config.yaml
d_model: 224
n_experts: 80
d_expert: 96
normalize_top_k: true
routed_scale: 1.0
balance_bias: true
lr_router: 0.000265
norm: "layernorm"
tie_embeddings: "early"
optimizer: "muon_variant"
beta1: 0.93
steps: 6469
Below are experts of layer 5 (counted from 0) of a mixture-of-experts language model. Rows are named router (the router's row for the expert), up (a neuron's input weights, with its number) and show model dimensions 0-223. Each number is 500 + 50 x the weight over its row's rms, rounded and kept within 0 to 999. Numbers have three digits each.
Before each expert's rows: a language model's description of what the expert responds to. This comes from a sample of Wikipedia text that the model never trained on.

# expert 41
What it handles: First subword pieces of longer, often technical words, like cont, def, requ, techn, trans, em in emitter, ph in pharmaceutical.
router:546432394474476545493522513520500442522453411584486513516501519451497538504456469508532438535536510420503506563538405463500465514561489589497447541544492554599510482507505483592535482333538446449496454493419519530542469443552415490414599561461566492541486477484413470506575544480547426564508516537467515516522554470517452501544499440529436509570519412407490588499455569510444460485456503603663533539549478438526454536515571555533464508534517521446499464488459503510579539421525520539507455517525569577574458547493579566487550502423447550550444540537452532486428458502471573502584471537582555471504463556528476450546455511567539498593504554579476499442452515472435397431393
up0:410421494582425557480389508534350519553508487476423431433512479432425485559475524478480459537491476551524542402555489451458481434484446493403477440542510530534436513535601509500559545537413499508517595452454486492501531480598548490511521489513465644512484434476493511498463536519577526620483557483448473561553448522616662530437564396480493464575533497484484469458514543476495462448518544489594437461494457484532450447508440483559491567446476528451520513490479508432522474488539425538458526546551540564503575526391564542483527503375492485572478462484540574541520466473519511539462501557479459508442558499548491515578480423555548442617483567502523492499490504549417531500529
up1:540514501584486460482518555533525483546516453484504606465515542533510477513479583505471498457485537476470476448504437487524474508480443523531476440623409478467464481469479467447432531447538453516507500549498507447507509465407538496472523516484532460548479524516505567483480511471582400514464478461461491369455511528526523510549479480485411482482608423520489573503440590468552518462636526537546479527439637555561528529484573536467431559459494550513454576516488418489586540495503476549480432350572415549476520514505450590545533534521524554470494583518457450517523532429612529366493474506590530475505409494497566409566448452453586516539468558578455519365469426511488440411561
up2:464486468494470472595499481591437513528456513544491531501499557494464507598489615444534512572486465337534385468529488571474495525504488494487446562513526484523614479516399472541446563412462448427528428522483561576534473467552520458590450506479509583538487450482462466574539463537495514497559570556462504449584496406439503483530441431538544430539464493571461519542476533555453533508576415493545436529517512455542543448521523493507464568451577495466516505541457443399448536596474523577523512497566499501458493459472517415517588402520420525597520572530502515489595472476478436488480519478577489415521483474323512374574547525444558522551513524506468436470468500510476502448473
up3:498480421515489504563577506527373554474519514539580545505474479488479551500489411485558529474524529504476472506508464473448544521620396482479510419459582533579401562450528516566506475378552436439449467569559574557527436563595482484494482475370596491527464463425547490505553561416530463474520546517491574500474522502415553501495529585538501453496484423567525526551495456515513537488425548443552466523487485526480526575506536514521484479505477491498403498485495466477468494443453491497418489491456464565530441597494537530530471498396588396471505502430601367454513550498563487522385471558603591515536546523442516404570443493565542588502484515469539440449465570461454488466508
up4:523518478496512511498551528440411408551509436494450448597578536507480516484473486515475493509462592530463440577540465512464562497488547475504550451613444533480579538429493426539507440537450484498501481490510468474557544505496467492387573490407527477408457577389575464451478524444551608521440564442546591433459445412570538514532580465434475545613467421584521452494549502459536586536545509510459530525489522525473456542507560521452545413425520479575530475438511438562512445438511453630503498538498498448500507536536608483444593508445463560514516342404536414481515525515503531534458469475498430429436492461508508547452536544460590447563477481509502523540519479544585528490475
up5:479501474466448528454428491492448505445445431630440434536517627434555432526542527540527448578463500505448581477586453502474484392472557484459414513519571529534461522562480395579502497457455464433483482454444543477439545548526533455508508508472531530454493536422447569559545439487533544478575554413570534504509506588534491575467583496442446472648514544516418478515488463429454518523429521483486485464547502383556478492538482481618423512446409513532510525504501449476581511464521483494510523516511559569475505533597534481541481549476518506494577460514410431531540520463477512662506550529534477421612482538500524494492597587438486471563475508427483488433489584417474500491490
up6:542479457431487484485432405506548457497426489524501482514446442477505516575565474425464484415505523397480437545474580522546486525511436539485494538511511515532546463466511644483559541513403465533451565415499450560470491505581463537474581494395502539509525421479583486569515594422531438469511387535524501549424535482422486537509512413500452522536448479438451558423609591503501472459512477620497539504475450511485461516579522492490491417542528568490486449435531448521452507487481569501515465533524548633498514530531450565562585512553509504547496543546507472536513431514531511476509595553555435470458513438569483550544470522545517534602565445510568473410420486463468449390353
up7:492473467577534580512589554499503433442541586465529529479513577441427618478485420512603493505592570489494486396498503455521467564493355520576457452532510489515467624446507497567538527451509535475440487478501499498506537534510524481469483463454603528568581545478458494529466580503485411627461499508488441517488609555477494530468546432424480449447600483438423506561468528483532489540446438503486395610478471572523517498513466564484517471443471459465478501457575497452548537498508531506632480503534467553573460533521573451561544451434551473512544511483452457458493506363413570495530491552504406497422535543466557511511407478536510442501480462524556445525466441519538431412491
up8:537480544391524523559529586551545407464505476525509498503478457551456514540487551493447537436493522507504424435509560487468440546540503497497515461480507474496574561587461516503519435490491503446434484531544439563435511490456461490517610672513531472469423439528457472574578472471439540556524479598477425432445534441430515540542580447505554513460512401448543506552517566473404576588529414531465517433545510416539522511528476510438511566462533499502527477524573533480539497460478485451460463591495514522573541497564519532407488482411443485592555588490470419386500516538533519408554519436505523458503549516466492456480463468479485548581513635375514452447466523481498538587372
up9:514470560487477513482419635563427363491499456476537413477456547485447455486489569443475495438568566440484524561564502420485576531471454550486467437563520495434571563386543569510503460454553468522526455554434522546514485495609438399440520549458473444540500606449488540484553480453459397449524526477474543461515528472477497451511519386511485469509458566564580570551573583511484463475533541515557550444452459552440458447444541539496486520528492498579385467491528510625542541528496462453459501387455462517603512503547515477463510554492572585579454489536474528416420478608479542563530498463534449527512515501517464558562450512535448517528556465503576561427474436505488492445541
up10:454489453474411536495574474462432544513483409514534544530571472515516500446562457468450461543491537438440530543522441501376476431471511537518451468512470532586525417500602550494477531444576428399500460517466558414502570435509540372416615509375493491533551519592540526441534545456515427570557471492532537548568472457552541479455494483482497475415445473537485553505533448555508469434481586558461568547475594493493596437596491523559522573487548459492431514457471442528500479438553562523498500547530522482545466543515568460428584471455479557573465497458507464469578537514479412375546477521488503483536515519452558533581433510551545447553507545519447489450394413446547509567530
up11:496515466483453532433578508527477489485380450443552525468619489501433513520473478499532503423419466462522440499576451473493432481539436513506482572479465438612514538588547559492417488429474483436496409548487533491529529493547477517467501569522577502488492410483482497483472523465598487508644459600523479464495450466471532419514445483503467557636510449470455539434447530549482529559427537615553573513473519400461488563519542502497412520525514497437386425447574458545463544492473518601531484515516575450546576495561513520493481425573356569515569488472589558441473495544518545435534504486443541439593490442514514447494480539514548575582524511507588477453468474466526514432508
up12:494527443450511463507531449496533559614626438529555446452519529385463528529447403426493542472494560534539438508493460506527620485534476502461447497459398486503487504445498562603539469491622362520463595564511504487507377456518442526447531500561510536485542415554538507457447421534508478408486496529474469472477449511510483398492430491451390465521560513522539564460430530617535554454456473553552483497519429515562501554487415540544437519559559530482489466512409476534510584511592552439487522557553538429507539444512582474467522539575532562510506468492500433472429529464453520477508513515517559491503470556501482531570542470619556455536557499540413449548453433559505499469412
up13:504496570502561540448515498435525470540490422402534537473503499493538440461401545494506491553497477441498444566507528529559557561533427534544556437644518459519569406476490415503512468477443459473486447413483543484534530386474547602437498426548513452469559452456463452443473496514589486434461550493510551471503553542527501632441546532516511503545494501461458513482461453523396475504443542507600494474476541470467487599505581465482483509526465508560401499525483534529480388514494464500474482441491462558573514528535534451516538689479458583492508495499481529413474449539420516586626506542509471403551471460560504520543505540562405606428555460496470470397485567434469505519527
up14:572508467522497507458523495439426484498441445462494459546488560448450512446513387426586410576482527483527501522569442514517596542462470489487503510468480461522474627507472410452468410450516527509539408418534575632566456396553491547460510564398488401469523441469537590507536498420440429475552486555467498532497537490501510530502481538566515452513591458487475577534453565435481430522520495529537557477555485486429540481553555557538431452547535459511583447512518433617436630521445523596461524519473449503481463551506562478451593533502503548527491546497470456511459482528575560553479535565492550480436472488509475582498417579472530425494545474463495490480447583522537456464359
up15:605568575635466534516568494486462535480393443454513492555396463491521479448500544519603434480545493423546452490488450509449459482548502561519470519450556507532626541512494441561488434406484495465455562510454574531541489545455417396388636535569434467502554464483607533494538487462409424478524467525458445577457515492454480524595460526555461474453504595435565554407482489519483463562519453512527519475532525423398527476490404559556470506469522511467512531498524499596520480466474574560502460496551518512535462557584539597514579502490491417507414558435502542475539459447563510515482454512467479530446482513538589491466447417576522504549493447458490494470520449542453448558447
up16:546554444498488470506422484563498589505524498569521429500392495581508459521566547550566442507506486482458399416451517511549430480491504476578534524474516488553423543524564456537571567421605452505505493556396517503458524531549546401529560418550545503504518548558453493460474495435498548463459525485502455599581572601509532459476501474493485540536516480511458539581623452495539559443476515493553445493483458523462487487568473423514488466387561444538500475548552480500442468518552482492427512504407585515442470552474526470490471481464570550509545499541411558551464510531541474542499519424459460465674379593458452431451524401551496505544480544426512455394435489505458476451582
up17:431442552534512475466535518498528506446538586565401488552520581394469626536431506496553529478596549471448481527563481498521494490544524479609517539483427575512507523496394441592472413516563470413432378533444550528489470531638488485435461517499508511438520560498491478551537509508475446486428502505515584508481486512520496421510419522488577404529533377474628492546579601520479415470549584422497482569484440543412402509558528569519486479556441554415540465489477518548533508527470500511464425503536443454537493504561613515446560515451516455463488414508525572560548418533460461541458554449507489526455460534493466480541499483514544460544470525472447444481445523477431538462549
up18:567496451428470540524516466562473498488568486479490486510475536432526474488471460540483452562429559480506446493542461386539539419504495589496492549460438515623519583566465507499436384457478513465459473535414486603485467457509488497430535522458512508518458517398492421519529461516507494547522587581358539471493499503513563464509469490472440410580542501512463402411597593537465437532506485559589603531525467450493475506522482529423395480551559489515553431498513455561536511492528509515378430540505547528499523551499490512521561536435430512518408554566597549551439464550538549542547556471527478502508444490493504426482488512590628491551573567519444520412475464500420530450394
up19:531460501566436488487539551426542512520643443401451470398438497435450469456397478457486504536524487496475486454520566408495543554484443486601588426536511483518404468518556455430451538505515527502528475439421479497552538434506425543530495457519498497534497543487489418494605499540588451514452604467497592512580538544513551498398478470567495455591555401484518542454505576509407490442524572548627498503534544489470427458509644507466436486605435541527529553537411432550503480608479485487482468527505514491478448516468483522486533541474544534469438394465444616567514461497453505553465512490506525467613460458490465490586485513522565492533424539519526515447435530470510489497507

# expert 0
What it handles: First pieces of split common nouns, usually after "the" or "a", often building terms: fl, br, pl, sl in bracket, plate, slate.
router:487431537629465576526455638536551462598490537564533501527542498589432482514555445459486453576532509458564546578495493499477490476572464453530492563504569530540494503516560499557499533450448457500532528533502548465578534479580528513550576478461455559421470504436441481544508535412551434506523549441453448577527505487524564534554457531452484471559510407566424527480437517460441447501494480523625567468494514516507491446501504517444393496458458523462473577449529464519578441536446441580575469547581475543496477605424577590473566580448423461449535527450489456512451480387475555516536423570555561442513473477583591509507496479560501541530463565533447600483524469530588460574510
up6:516442531509401513441524556478462500504502643457566454468449465545534429454454499456504484520511564467512513522436565508489551529525476516555534484516508484447531575503547471525435524397484440440524473508445432516573438450509506612515476466480455458542478603501489480458471634472453498517484634554487440472540460430551518396478507408448442469543547560570488431497512479444509526635575540468493438500439635616542487423522468509475487485472509485608523512462585540534425456531530411494525561542519505550437575571462555403514512497441435495560443492532523562584451521417560466590537467563456565526506519435532502462522531536452400474559490493453522442540486458496487425545523
up7:513557503484483560435580564537577478490546459497487504384510459527397509449479477503564457510546486516520447579504436432483417433463479489468440419535497519561398459542544450533562547359419499508558562415541533502558476485523503574626491471437522510482621487444507440495508582502508465513481454366504445577534578505428501596557559549370503516543610511452443492464499491403494456460504509516554505480421549447512510562451549496554424551531510516490503588471422547434505508554528489562532482472530560541424452552384429506471513518511470459527495599492537416544454509504561563466528510542535586463476506490506548540504387544500475464563437475526564531478513508507496412521514
up8:500508427539493475434517544539495466530548515431463555464449450603501566389575391479370502556472604517442533541469548525525523345454474542417563500508475477549602522497576510545530480330414464531524554560504468442519462441427530481490499472503457555511513525564550535483482498521517430435476489517487502459539498432469501440473535521510515467430468540503508519505480553430454477474451537522536564492541569474486526534453496486553452573469469519429487568450545450514440497501417537577416477531546568491551484564517588600542507479559512503512547503501419476471516511436491504543357482520485562484567464533488449470415575432503471456569544493495450655548474545539583477385506
up9:531522513471526526547430404402448507522456413571534429440481519540409463519504418541474430499487518535570545502473570389492439448467442422528396452500481515577451480504514540536500499504559461427509487486528556444519406525571490526515578483625510593515449497400534576520506613513438440457552546532520403521549483398571471435480557547479483464464490433559435503479503523484509538426430498587612545484554553534564538518471385478492452551488465486482479484401430490626520518498505537531536547608480509423493528484529445535512522487564568492437465489577478397527517513397473518459467540564465542573594493519531525565539512527470508559500562472533502529465493420481563552527465
up10:426410583447482483473425494507549520600539509441519463441527562503468569531514458515599557523498487573569517514501433512540477565537496474452549532428555469444517581506491484510481546526485455441444521520501514501463543450542558457558479453430547509408540443485456523574493450489448538474401480590421494471487556438405471606520540493491454573460565411461481471436443459507442432479555508488546457583433567429622497470521538617522521527402537494532441558482477545467583552573478472379520521473399558443492506466424525466597475448505474386460364550505505492556502491493557451568539592491536536576473462466548543515478563543472520571547510501533421559501557472463473496470540
up11:506502469611472517374511540524433432528554478543518480492471585570444547592573391550525435556456548522480442564485583509512518459535492462530594470424456503410573547531551461579433456483541534540593465454576508637491469510490469416585589419437507583438585508505493459554561592492487477512458532473580490486489481454488403453425521534485525507468564420534566446445481530472431448509492491451492580510394445476567398587440561555503415495560408432450470465487474502479475432505441470450471525511571545504515575477508524486511501587515526523521417512537530406556574460434511486501451449460506489467477556519461472466492469533436504475547550508505480496518470581527467506549583
up12:509429469525556613465452502565530484525376403524453536499494418501551411450469492584518492555540464512457406556567459432433522462543598545505510538459549600529478503481574503571551528429502496520484443478424524475477597512469497497521599505525450461393482485542508582477542381375528459484503534443505508399468459423469535525501489508475452528506467525419537470460558526560485465504474545510495479480410519474546516449629504476462449431524484524526404567528517440479632478549502571497528528526531481546602532547508494576466567520421476471388525487422506414522466557514535473423555521598540531548519484459554549533557394490502414545426516565538499544466477524521451502546483
up13:494504449514545497560559402485585467497526472590516591499474434492440557462419439461564410474512491507549616505536470473491546561464468521427442515427424555461428535514465474487452542485422386513518477522410435488500494548527475516495514542540566613554444464370490537439464446489492523497543497476549548526548447537586548494415516481535474496564467535542570414459526573446495496560408493565569448523536493506474439470510519512619491462511444468582475482520465593472410521411492453549493434530550457541525523453550561528432511487446514483534457506555457453618490522580492472575440518598461548512434528412556528505525568470502565582512476519508530483497450513459609374555560
up14:462504554451426441514510522500489547559568575532483469443524477504480528483543463556520478614438498401472528485475581511508501573522530499482490434510479489464532463497440476460590504492450473529420547475557541432553401529516527550493429371521513506413566419517525438494463624441490567516462481518470364541479420488491538516473540492515565459500447489500452511448536495596489467470484480627593465489484495548466488521518511543460450457497481510578503565446510458532547400492586547481576549623526575509441479529394552577443539490483538463442480468577432432560508500452438522441462451485416489487483571559567397444464528478618491571599511546485486530527417546575604472516492
up15:393534549572508496405493562522556546539525456526570525550526494507531426544506525546413552527517503453464426470532552455499574409454489556503480571479428598533503523497517413471461533479462551468549504551387423543435525556432528491552537469438401474463497563459456450562497539459519511469355494527532492428590509498500568529503498474468516506500521424492513415557522512428484501500493560531508448514337560476465499542506518578392458436516510538508540609500554421498552442515564567553496486379581454486596479512453499432453514520587450533586480470469506581489569412461484509485590439547467464485633498433507546484532497482513469439505506513474556493437495477537600428479483
up16:448438553549517553520452592533463491526479480458450562490517558447489400560549487536464424599594530478529442531501489484557476514451509505573524497552466543473432554499431430459458502528547443585587492546520477455510580477450535496578446467481454517450440494486465360524448514400580551559554504541533501536555469519538564530462448591461521533468521469529474589464447533503562507469485459479583359468593543347444564391448456500412458457513536489589499528541496404518550556552495476411495492496505489555496380541477493452501499459481496467490495563533562542588570477501425590501513447461551522465522484454473562494558532454565480488508446424450493553448498554569594504580500
up17:559551567594446512546549591558587572554499503531366538442420504515422439510535450565445496440495542433519494455440473530493511480540491478560577510505434483502474545508539538520429547482448453526476507484482469441497559539507437540436543524612517548449508578452455609588532542462475623467498511455538434551431525468495499516542503470450516491485414577581540506458555583489451527411552535537542467512505510550477546483437472538413404464459520486467501518522499414550481475456537547443499553559504398554465401499482423404438502512531461530521628532537497536505396600519502602447610403461536548469463493528494460519437429484508475508425467495524486510520426487567472418521556
up18:593455553526500513571526562586508438518472528475478432516447506484612518537460488511458522524412462465553470516478550470500461413540433406536439458559503448474482520494511559468508486494533495485463511532474528504560516474490572513536548418443491481491507563397472436464432468523510501495522522633432557489506546508498645508455498411489482507509437479632401467475492522452515384451615421522514544529494571540389478479518511521526438518531461553490542528397505460516522454530413467658475520457499473421548416580454535478495477474520486527615553592492535437533485525457543508563516345543563503475498547461500550483492412466617521456541500480574471480560499473519601479477492
up19:546477470556550552551521532483450541459553540585467510450547558539450497572572529492507449540536441562605451409536379520447459417547511537463554480526540458487507560501562477526517496482503455488522387444401519484535496485448494458489569512439540443451563507487506430577513513448510484589477483521494467441508410475510513556571575487381520467529460519633466534491457549499390506469546494647590439514481486420410549446532529536468435529421398552553456550566557472518446442564486488480472522459471441507497362458468584488534555504459417430541491464497538477464528470498483486539434460615550561532436440495497478522582466481550584488468456515495565530495513573426573495514466
up20:495509539490533602541458509546443497605617522505529534552499473460548499581509487566477485509592499489436466490528495519547569508440463440527381558423515488435526471525506464481562506534526475426508463593525486469543390521525456456484407506574573444450503436586482450492493517455470412529483504452474550483599492562447491426479594506445553438574489577641510502451555535457529467601536568577550478589480469498503457524465537513508470480492465400438506540509380496415584463443469388477524498590461552483472557449504536576578546458437415533405504556469456538508519493456530529463513414497528525469498492480594429548535468491584484499477402610506462512458459518500474465504453
up21:594487471482516509516425481443501492545608515617515504479517526530511548670510493494443495493565468532485437461500462536541503527487531515485504473447482456546505534540535382533506578505495423466524495485549564531484502559451469489505483429581485458494549585564458489476484599521578472550499451445485473514533535485487543426506479420572534531574481461542546471523519608460544454512531494509565482514410560481455455575484513484514452501571467493424467491384573555359548421521486451445542509460591466425436474554488386557525459552499438535484493483460422493513421377531459552529527509524519565478455459383452449559571493428467434550471522502605506459535475471642490535427421
up22:492468567576496497439471469505510423510491517584558407537495527453507451567487447498602490472519574554478449532542488442520443517579472523446518416500587437361476504532485564507512534542448549504496453451583491469446454584562566430506517457511459478459582618407543557531473512488508458562454559547488473562483547460561502516553486531390537465521548380507622456565494492553402532478549394549519551526446482458464435467532585481415465440505544524486492524456527484583504401580465492548525495453540510551426539497483525576405506424488509462541486442570510521512524500446504452490505450423511530534515365572543442568492507501446486548567491568544500523491487426522533374460432
up23:507450590535479607557486583535424469542478420507491463491499492448429518518494475443453501458476517498537546502454534497450538405496501567456571504531588462435536456473557582474559563510517468430476483580457509527540469520644552527454434544479504609513531535485515437505535529497437443514454524597587432524441468448430506474489401465496458428477449475504493523392511522537445488377460528492559536375496542476437586397535472517492547532470459458472526514472442431558498530529548502477508499581455499550536468525446490467513460567559490431478516553536532543609598455452512560458551509507556467490530535580523432554511521475430497609530578573462592411445387517467420485433556
up24:544510468643455587492536493562437472413424526462519418400451460521440498477464495434472485512464521467526490524421502460511452485564449515591402598467639462483551488525491571619503556557478419536622515501427546481557453491519561452393501624541477504466508473453444476542504477473474486550465536525400445526530600414506521491497452509553532518497480559474502460471523385532502412469462470553593550501515470474537527440543461457515427454477556568439490593466524542511557514407460470484482575597540468526532588557484551463469549480423454507502596504528521511434450551471469458493531506476465520476490528519499606536526543453486447491431521530542473508540515534483553480580375
up25:529581586617432502423447516515470503441506566564476517527500583542470505551487569498551488541477485532521473501573533476496544462635482502501506478501523553561502490481530488517473489498507459413526542566604535519559489559556507500501523558481420487493529411468467504599375568431485472552538476529484354537441500487530509505468523519606547474516426430527480413449401554552480536535520351507437563492534438532433568519534536433503416471527421591466446508459421503524432438493423460452484453504526508511532475513461470522422572485484529515485496454476445548502400456463537513493534454521526441423505508589474472541490451536553471531477525657491490468618492506353512521458563

# expert 38
What it handles: The preposition in and first pieces of ordinary words after articles, such as pe in peasants, j in journeys, p in pub.
router:460436478486430484483491496520595387567480395586574489551492520553482551488477523525461494531561504482459488524573497456481458527522548532524507474610473548500557450536515449552434448497495428429473564480511595455529433392566518431526547473414528501488485565541378519468588441447445533474492503513486434501517512625552606532507476435453514501545426533452521508433520489489476460482427505491620549482546531405507488496488543572439366486499552462519486427529436471529512443525516453592479507509466359627539461525431577513440465455483520432467504581473490545500450450542482487563465505537570603496464546444526472519534495483558497527542495522601477559505537569582501396431509
up0:517498495475507460552378445496648487488489531615506551520474456559443521485429537402546438487525555441500425516497542471470567520431512554539491482531519516500527443512504522475485434516516436478447512444541502464515445462534469454475527486466591509502470565504475504546534517487543502462517584562407510550483591575549522517525518472467431392501525501459541558461523462469460392590515599499582545473629502453553511543500427497470487467545576556396514439450427540540460522499415446441414499536485480542530555385466498435474580498419458476585617496449503466503402504598465456441521504581579526501435401553442508611496506537518468546490549478546470498579451539502473404469455
up1:466549494493489513543483546542518481452526546521449497485559528656522550480524515411476479484530452468441534530519498574560432478512497515494541475503509505441481469610510518540499563474518448597442583389599513390524456617529494469485531478437421423494512466406521521557557557493477539486521458474507478441505502507546525511533486441531532531540474477511473537554485487430429418515457449525460520507534547379435494543550608503486456445474544485512586506489439486562443476461493396574459479455453433526523457537417590448441549520481523473453426498529535539482360612537376504573385535426564560473494446545611453531512458519474478533570497563496462404501522534521580423538554
up2:431527506494455503459406410478461434509534405573510431522573516570447542528463521540481560466520444520464486488559535434586497516546469583564502460630420596561500460528487470466508481514421522542577558478487435434538458476576532467421554553535503503482530510463452422505526492457528517478440521600534504448378468617613441475573468445411481527513437467431493387430497508540493426484417522490543481494504500510545521602529444673431514541460532556423551489499426529609514500515590461482553442546463462450576448416466546477483516500440518531501523561457497479486544494494450474512535479500589468490515469538501469486472555492534385537494532577481507510562538533495561410463499
up3:461495551630537467497439518485454443530451498530489453587524491556484612469485530511528567472505466459571584479630533404527404477487469429483515503542405585487520477436561525529440406512485514544511467475538592452541526363514442517572438436474481441383553464642402555535513524432505488435476508588489509503595380511516469485565432504517541483534478479584535527555518557600578581584517432480397482473460445472514463550464499627395429491551551488496509504436489485579527489495489442538523543428468498464496461493495497423525525443512516475463523503548476510532564485440513503449428504479457472469474480512516530561502443530484557481456492522451578533521562540459510555446570
up4:504457507456460475511487523551475417590503500513515523558452485482526507517512484520541500604515513413553575513475476458418444530478632471539452478635505561496501509493453529579528546438485454542484573506480467515461544490519418362437487426522568423498544586473363461469543523565541488463527462482533525491412504552591424507438471498510439461550474560504546514500528457443365470464344474500521445476481492551525513492419453496589484508589471503491474490550447501454556434482585499460554619511465523568444530485435621553490498518489447539438417565492423583451560535571563467430461500503538612507537579453488530488521516509444442493439549520520553522452496557449501449540499
up5:393473514548385532540439482538531414509436518484483492569447551472492435518407427503604565553488495413555504517459553530478484528530421447525558551430522502452516475419563509566476513578462536423580623537457551551450409537593527433538508546445627457496494577499430522445500513481535569454501514499550518492469548531405504490571577473551544488570540488539491553488407527405490448423543530541468560559512517452500520469466575462531465557493451521507475402492476434497444463402521556415491582497402422522515461481485551538443452547493588531456431415444520580509511514463480463551518570535451453508526557455493560458531521533457546537564477565533461504532510451556498412430567
up6:500453435529419515495547483458530506458510512550544469541552621493529447518456431557516472460539497458535524492558493549445457502562522533507542463477533482484510412557478557478574515455423421435477480493489550410471547514469493603469453553534537487568512524454457480478451558423468516370470557538535483511430506515485599518505380420476462454444593480450455433559501508517454440539383494430484457528586500402484547487481490424537496491571465619537583470556535492598540542457471551481464497454425623537489473436473513494510581458554443461467484500476517513559488404539526507604459572514567436586580454449550491563424550454620502492589574543594494538516522541449484463495466
up7:590489481554451509436512615428532539450503463524489485395458534506462447442536485484472498628502419565476488462579565503510499451431466451436476470542626450554468423480446506480518514421483499519425464443497489495558564452561354517547577458494564573528605496456515450506485508472506478369541501535477472530544472574495530581474470481417494488538505515442438516405424536526496561485562424527548572627490564468460538562515522507555476428498538489521440504514494535531492485559518536534530504538512556616522450569472511471542524498466516434512543494517515475550361457443443580566531508554429495421434468475476468488491469554597532510465526475636518506453391525452536450531562
up8:477480530506489425569442510509572431593542468519461539468462494490509595550491541554493424528515516539476489461507619559598453530521530620508527502478438536496466500562488472478412439476420501462486594459542487517520483433506509513488516400536568451564423454503499487474506412510457542559398513560566476525517486472484442458524438437478555523477418515505485460508483590430563543517475525425517566488460580481424489558357505492548456534513509516497479521442434511510534490428497488485495504541551505441402487501521440461488467639489511559450521523548526456460481453471477511444444464428576596465521463468413551527427544487506465500568521488606528514476639718535456423487488
up9:521566460454509478439507448512547487603532424480585509469561484557557542504366515479560594575548569577496511475404441552531499512563538496490454417493533614510490474513472498509456412492420500446580501482416549547477507552559460520459465467484465501500563523466414464517549560499549510558501574528511510434452428519483538543628418514607510515441477466442498475496548392479512461433401396447527561627502567442497444513524447556383442436590500469532494516521442581520480524440422413529473484476480456495522519477513456480503462529529479497471491466446534551447475487527450514499509480518537441547533547373532438545545559515506633501434462497523435483573561555550505483432545
up10:494484559402497509558425531532535501466444454538492454460475487483517507504451525417432476481523534419519427435543583445459514547535507550537510541565519467572598440494427492487502411430481473513408528540471474373539519541539462550449543533537428516463461507498472414509538601460487559601482482489501451516500530569436531537494553436564558549462475598489531430477444494409531505473444565470560470498472553431445467542504374568444463434457479553468554625428545489423595477541467465500504508460481524605536416477521533528553516464518438508540472631462492536499472430465439573550534494568465450518464500546563378501556494517516475548538470534487572505487564461557547444638577
up11:506423432540461554513556510484465447556436369495470456524592534552582475461455545445492475523543409532415512427549427534384467431552511515510438517609384437397568530528522539474530437465515514501513491461505579480499475415522412544512505503577460466564513475531488611470552482506483542534547613525448489563484543517493536501442574415545516452444429558489502542505475593509447517517502575455515445500438539497428478499421497491557381558404513552547445528526491439554455499536498489545457474478429466584404514477480536560473475385478561415538552452532444452507546479534492480516510484507579615500445536459558550515535550559532586563432515479559453571473497552507469500461531
up12:484496491442560559466442446504554492442517538570476452490530463565514517459405496508462508540506473456480421565622514484437445560502541529531564492551523590530575482490505468565533508509476387464413516428456500496583470390476567444506580502477543461496412539547461439502548475441543551445574478479489449557600503525565529536524477459506523513511367506484460420491555527473501526427424505525528519564505525448479554462502670524469485523371493509501499462453518513430518475521496574550440492574413438519477460510505554477572450462500523465489542458467508433517482527582356557512581573592503457483519483437535475531467585509486485544418463583457635466479592577495478418476499
up13:499416504520471465545512486462473394491422476509488667548558529572523506453509532503487473530525554560531480509521463499401498464489550554485456452519396539596611510552555584505562452471541482436512439523522501438467527519561453536518483491416544451578499502480335507460451463502434439513517527544523480453486513441487516548578534471468470508497525574497546485489457551532501426427448544518657510462572474435509555526627502491549417480489534489496504492502485478581462479516508469420608548516423395531493435659439507540461511533504511381521498493468525577536506432477452479556517446553432528516531484448481483579568430547497410433483509513544474537424435553515442448532480
up14:451482506480430605460609512486422471515546519438521515477580587506517455568506547538520454424529444488506517462594441360500460428418462469513504527577466439551485439484547481549528529484466550531523436466493543538472498477581528404564563424473401543485540463487523511473529468437524634392449471541486500497494478493577503441523526436495485476452502519514484525519407514535482521512515628500472463533449503444462418532465462512487449562459516508466531539530495507445543528546530553483464567517463404542529534506370553491560460477512470486479414540548548532504477477535471624637413465564490529459563534492531531494633519537507379501563551392578446593493478537558475463552462
up15:495523560437472512430522571534593521561481555450474516456437554424478525506505552506536509563518486461493475419466483492590486529539488490483531561573504439411396583487502535486477417452577487589428470548577522511485487448569594592575614460454491427508487523507403521481455553507387547483458495506548387520646478607466492490516467412517484490534556518462494521488444491516545552476549447452503487423454509405553531499504554562478457555534548436418408451505459465530495556580530532494520527481509513471510497580498452414424568479429580506409467500535522458527554566476517423605477461425503462596595488548448413466463501442554506416488493473529512491510509535509481497390517
up16:379481521516508403449536462508464450568533482525452548508514459451493629471557444452509525453568542446440436560604534513485543522314606445550563519597443474561568455483529543593557457415482492484591466512439489462496472549551487518494464581502535530550560470549545498492512401544406482499501461599461538468523575470514500495440538388522511469525533470526505476478442515488557528496482460486550552551409455579516506537449500541392438548477521499545505432504481511486482556579487466424564444404471422437526468440597518467400488494476500485444490464514541533534484542496538484397502551538530533508471524484470474580448472487489561628583426459516423493517538526499462476584480
up17:458439488493518560485572460537614407486456451527517554479508516469533533572517408567487515482542574443445510483525482535574524483520525495476480498558417561561481490493476572561551598437470428509461412493494521405507545499517506532571497439459419464545567518534441578507625475494504432443481580555524531516507439544530504505480445469465448511407435551350484567379450525504551504506425574503486478645522543388516561541489450536542444539529511480422476470587447602453453490506528433545426429422448497604578509532474480463525620524508583440463565502506531487480525471560492432452496544481468513445588488518454485536525516472504516490511383454551498412458468523537498499498515
up18:428482449432569609452513554484510483600497538433565560473461430508533534537558528474514418525421600392466544463538455458536511441410617475414416415547429546481580519476507462458562515446502445424531512531448471445580529592459455478472451384572456428481595549450457527477548468521447548459537594502439540502498479591507492522487463451472528527577529506475595544397600594438535450525505517467495483497416525522598460488513494548532394486508543555521475475503557498481548512471501405545608489506450519503565552467452511488443459391506428534497461524439477526509464524503466565527437544550517572535536518542439416496537504510487515484493616516464516497458532484521460457479563
up19:472525427514461542565516543528493537434531504551426493437474469575551512510552558466543490567499478479491516480397594424578433536556558449556571419546564421463434508590518405533568523504449445485473583477521469501396509473520607490477626461537406510519546486513414519503446536513447459586490560489569435551519463541604551565462449492509478515486543477537523544489467577533422505506435503485554506500430570521512497541409485540472457510432482444462495508548452446370479527597539365515548451526427554451459472547399476433467408444436472446445568549498445476486425475454484494476525540460540597584538564507452537520472558527593523497497522524488441514503505575464547455528487